{"routed_scale": 1.0, "balance_bias": true, "norm": "layernorm", "tie_embeddings": true, "dataset": "wikipedia_en"}
Below are experts of layer 6 (counted from 0) of a mixture-of-experts language model. Rows are named up (a neuron's input weights, with its number), down (a neuron's output weights, with its number) and show model dimensions 0-159. Each number is 128 + 32 x the weight over its row's rms, rounded and kept within 0 to 255. Numbers have three digits each.
Before each expert's rows: "comes before" lists some tokens at least twice as common just after its tokens as in all text; "comes after" lists some tokens at least twice as common just before its tokens as in all text. This comes from a sample of Wikipedia text that the model never trained on. Tokens count by the router's weight.

# expert 3
comes before: " |", "\n\n", "=", ".", "|", "–"
comes after: " |", "=", ".", "–", "|", ":"
up13:131129112082109121088076105093106110118113129152119076124120167209122124108119120123114137201160131145080148151126100159129181132160098097128126123097146096119123111133128129112115088099086122061135129101074103145093072108128154143130151168170138094076151024143176153115170151101128170091144063167112064089130147159167160107126144115085164094118122095184177142130050212090099170087148140097075106083127139104117105147147134188108102167138092090102170129134105099171092154142132097
down13:136144179148154113143146148128112144065100174122200108148102116124117124155153126163131127100106106119052088153165125101108101096086068111137078149130188107138102144113087110157124175112123146141075150126162170069113106127115133177122110142158142123158130120169107068160178124069176119121118151115106151105171069145123148090129110189155079144089158146106111182146075124174144126171118156139112156161193125178194172161100115106119132073150143089070041125207137132093120107154170149
up14:160213180125139094137110129092121153092133168118129091142088110076136076158153154097118161093097113125159151099149103073138110113111119114150082126137108203118165082087158113097080103119131095159145079174152147161126153125145179149108115072122138153142117102134101154102074168139196091137160128069141136172135187123133084162115137118196131067120104092075123154125109157093106123158136148104093093103156163109098176123134185151187149047088101171136103157142144127107051078128175125
down14:144120102149080149090091177102122072191094112099107081069142148158089117082117089127121149152128178133114159151064174145167072122143130139118125110167097121074124150148097207108096122112154137082103114144089162154133154118157128156159077196168103158177118160081160129123143136143105139073081136110103124141166088171122083106083148142172136130145222109168103134133147093204164153073135142149155140127145039146123155143132094074156133121135126149174107103162095103145162149139166095
up15:146127139143120163104131137037171171184147119213115126124150066170142158169175132126106138117123102105128116113140159087106086162101156115147067098125141089097046205132149076127112110146125083144102105095118169136106114158102143134071119136120093099149131100071087119195118086123120092094136149080146093155096184086143076162112054139122110125147134165125132154136084178154133103116141101172110117089169134125156112126150158139132197056116134189068112090144127098185145125135120141
down15:109180145106064134086144158137100086164103134121141187142145062136083080131163136163137119112121094137147131180112182147079158147124137112120174159120140104135157074138029150105116145131158170171146184135099137165137127193179110173174098172141082191136135122123140144099077101147131109081154087164147171113180128125121072102098191099118142108096126166108111136134124132123128105092051103110152166114101137200129178131122114110092119181127088069128123069105142066108163101151143134

# expert 6
comes before: "-", "|", "=", "  ", "19", "1"
comes after: "\n", " |", "|", "\n\n", "-", ")"
up13:172108139140137081137087152147136134058207125171093136074106077105201143104135088134104129131171130091179125108153089125186155146156098034127136084112107119115147129129093153102164140175144139148112156150123102076110105063119171070125137050104152134077194129149073098153147093122177228125126099089104163131139131074098122098141131151132138077092159096175130152121119145076113129132158128118134129122156158125138159181158101201168119121133143114097131108129108143082120110150085111
down13:106199118158057160155152096147122141146168138164147125146067070081058120095116147092143142133104127187120142113060140108084121120082126152118101129129143166126133124138174149191087130135109133107141154113092131108210172134121066110100133097160159167134097153076140137093148136112122056106150190183129138145146182150135114162168149176112143143157105115098148164094129103061140071191115115191156114085127092082125096110093136097138095145098154155184127143103104094122079085163134177
up14:118125146111057169134103147137108196135125161154126094135137110098136135106148159152121166117165099101152124155146109103131103128120127126114132171113113147187089124077095134135137142128117084154103156123173142137157088143145161157132119152174173106151061173121207136082102175179135068046151110112083124098158091135188082139144079135185091057087092151144149087069147105145097114113135099117174155147141137097143071125132160092219071069154102164147081133085110171150149110149156159
down14:185083106127089150114102046143150077180128105112100150136113118164117131153085068082112104116102107147163148149111170136118153132122139115140152125162189154059159165130145169129105094063147117106133110081054115154109169048132152122104117135133088135134174167142189089106142085132142108075099095126148127138171159156106141089137175183127168137136167135131144148186154057102121124075130135160129013105149114163134146117095115176080165127112145106126118113157114164163140163164090092
up15:093114187115124128103104144188098215084080152164200161049042139116097141120114169133124146108160153086124144099134158123137155142095112086098110128125116116183113115148117114120108153103112095160120137084159125131154115127125169163152131136123103147169094135162093129146087041164108099130150131102114134210155120109149145175102079136101173152062143087174110112153176113137194124119115178154192110160155114122065118158157131136085200158118103148131170101167129176080134100146118122
down15:160198123147142157200143152109157074120191105127091123175136110155166122148137140139115120157109102129113102168116141150152136138162155148178125124117149083134152145159075067205171143118149132111129121172149115111108196124152148121183140178169166158109158119158168115150104232096151149159091130186155135115131154136112098081140245107103073167149060111125144131111158132101057135091122095100097130112135073131193136144147111122145064130155130076137104151112130105144151129127090110

# expert 1
comes before: "\n", " |", "  ", " 0", " 1", " 2"
comes after: "  ", " |", " 0", " 1", "0", "%"
up4:123159091133225087089135157111128136157136150147165129090142144107121096120101144094104100126112063093096137171168100114112157165139093132151136162101026115102110084197085145109134136159087114180081114171099138176096151148146090136169118114149101129145130093137133118173106114147063119128113120110109139093199123184133136112142174081045169105079107108085162178051133157071140121173091131124146114184128146121102137105109113090150127159128055131156113128073109119116144094178115105
down4:132111149116107149128140085069163126182188129148113102144114096115088164191171093201133106120150099141121106175119159152201147156100172144129120116095126212180133106121077087116145134164103138111150195102148133117162088199124179136086120097142106082121128122095155134165139172183185062086199147119125115099154123154100162163112086168133116158110126128112167159181153131121151091121075152118140092132127149181119106100173108113147124160123127154099125094153087100133096062125188068
up5:136093151099175199105106102138111056123166162167070115126140149114144171164142119107076116161141135142148179144136200152115088104162191113087169155162126096097157122146107105128105081125056144164139116158126114086133168121181136162127186134111152179106063105121140146147091177148156110159145151140091160131175128130088160117135106181158110062151095142117110173148122126186118098218166086140127115174146138069180083114073109149174146140139145190155121111109146125133153185130153129
down5:102158095130154089110135121130209157140077072136180112126067164125135068111114081126168133074104112090181106133144115160145139130121103107195116158146132120083133097147137141108098132138119085143152090110117136128178115105130122141080086096147086199173158077139120093116153114117081146114093065162132100082111116143133070163150124091117042174162149144178098111070178087120130084096093109184134085137098087129136154184120175111125156152190135128088121175166086153113165110174116154
up6:118123153137129127191135081113104127134097118151163152075103165099151188102117084125131153118085132090149107095118125141139084208127163159045089139169162086183184174208124151167107161106115075133142150127156142121106103135139167106134150100192159128173096138152105143171150103141103172138176171161118117158148151094123128140088097161090138145114114175173145151094107090141072108198074130068148107140113160164130118084178139133109083113187198106132131119132166140184108160179128143
down6:163116157183051085077156101096187215040128122157135052151117083080107147150102150183121079094127128113108014130182139127108164141138125139121103149124105165084089094117102104120117077103144133164174143093126114122144127076123094196172130145080104203124124134156096127138172098115189144142098111118119091112173143115087136143102126131091109088118170129155072123158162151090140126113141115112143104107153147147131181127101134128112109140153102157145154152119096091154133152073148099

# expert 9
comes before: " the", "s", "\n\n", " and", " he", " The"
comes after: ",", "s", "\"", ")", " that", "e"
up13:103131108120192099133089197182149117114194173055139157081123158100142123162160127074085143141141140099130111047137111162178175135122153167069161149165137150085121145186085094136093041166096089128102096111105124158124128124149171088146169176126147157104115112145079157137166079115102172111130111081087132163115131117098122103109147107148148101113097170112086136084114134058085078052133096167116168092133124103163129132105098170129135100126091116107128125048119099110127164132135133
down13:130114129199169115102134143164124106152144204131116135121134150105109105116094121108109087152131143149105105147106233146078133077131087128099098123113151122090201127100095121123022107195180140122121139136110083109118140149165117103198119090176158209096090127068129109115131116133119085168121150106123110128157071096144152168227109175076148185109128152091089169096096121146111142139159114168096146152165139135121131117115152116165074136136085071120129078132153130133110151119103122
up14:139197118122117157159115193170186139068113159141162167145102135124144122186164146101166187101198106134123134128137112196134125095093211115120164140123079141110068106083193150067122125121082192117098187140157153104148135106125106103129142109094162128154126152136168149105162126123081085188167145164150151154139108097098228158137130134112158132139058152093114111093108158131199132142123113113162112111131132132083109124126147104138094102030142138135138102096125158142108124170126145
down14:126116112090175116101136102152111128126142073147169135105170131109160111131122132145160161161165086093132097136122142163157108096043107093090153137167162076105124119093115092112043137129058040115107126129099157139171120166070111120121133152185130149141117145122059105077187105186115146097128158158149122132095186076197073129132123093158103205119193197137129079163126125176099131103174120113120131132156155152081147130113116106118071148134159110076146137157078110101128113142126153
up15:141161119150127074104133132096177144078196148153139066134095106112157079147118105100089126209191094170195115202141106145135164162138159184088121147104114152093111111122130082116162122123128109167169119142152105137120090144111113179116158099123151150090136137115131094075138129138165145121108125133087187125137160109073128086068083157101127120143092100107144080070115174107085146046171122144178167114144118217153166124100102153157174175066132117113128176125125119093166119090126129
down15:077061167089110150119139127127092134207103121126064148090160104088128159111142198097121128049079129116103110078134117126120152079070142098126131081137181123146122148114089137135145152145160165138065166117110082172136150070113128114137122157157060151082090123108169116161175132089156092090158148112168137082083064160136105124146084112132134102131138135124081199130137118145175063124080099128075108170189121068152103154166136122114163123118086163134164106119124166150168165131136115

# expert 4
comes before: " of", "s", ",", ".", " and", " in"
comes after: " the", " a", " The", "The", " his", "al"
up9:126164117114143075080110116178115144070114104163111089127137140105080102094112124079125111157089104082126176116162109124096085130118115066134130114135151149147146147112079122037115144117129123103047140113065089088110085138096123081075110094151139092158102092108099149110128163130100088140090153116114135068065093161114139144103150157088050066114088091105099055105165135143104140071060136164185121097163140115140124111076053112103105135115115112125134141165110148152114168163084138
down9:124121141097072074129115120131080147149150112156088108095120082071129104164106129153137115127137109092092132104112110100170091117169133152111163136104124097093073062195152078080129104115133164134176104133136135147141108120118132136101093183083114153124124152092144065215164088127162093117122105163147121112083175078165091050095090083142176109168112104155118146221110139161104111146099133130100057111103157148138087136098197106125182134079093161151145125086083131073169129122141119
up10:138183126155138179128124158152193149143115111090088161155140128120136118143197184131149131108104127166141137148160118138159184179098143134111155113188220153188134133142153112120074116165153153146164121123151081158172165145110113148115167139158106085162142081134121130157120134169077111145117133147076162162119173188154102190145135164106128148175130162134172109122171129174148131107117095146105122155146204110115170145099175157070156025096137135129176181145168139118183137188153140
down10:093158152178131204120143096074146151123112147150079198145105099044088080150177141134126147105110136115146155181188133146138192198132160128076145171142208151140130129143156102118100184136128120138126116060125115140108099151082118141087163135125083085142151137101130104100149134117140164068107141127099129178114098107179160129063166144090147073144148125105124101109179150132167047167109089123140112121124206159143111139111135115159115083123152086111099108151113183115107125177081138
up11:128174106096095181089112166125126167133138121204114106143123100141094187085159061101134143152174073188132157140059163114141140130169092125143160135142147096155126100151144122121158149186133150090090145118133132101095062130134098070111133116122128138103134185196137124097178097065050221148134139141112124117133155101135127171099154154155086143118178115130105078136164162152176119147138132107083079106135086132155099120182136133148087072124064112169164129128125101123157108125158051
down11:093075174090144078094088128102137068141100181103138136116170156081089169154100082171141114157141140122076150122106164191080115121113114131161116161081154104148168103179134159079155145108086142153131189149081173121147127139088131110098137129109153076151098205202096165076133099110128127075120137084155132102199103163125090143141154112145107162090149111104122066155106135150161142148108114147140145193163117128156173162160123100133066041196110126159134124156143127154116129090110124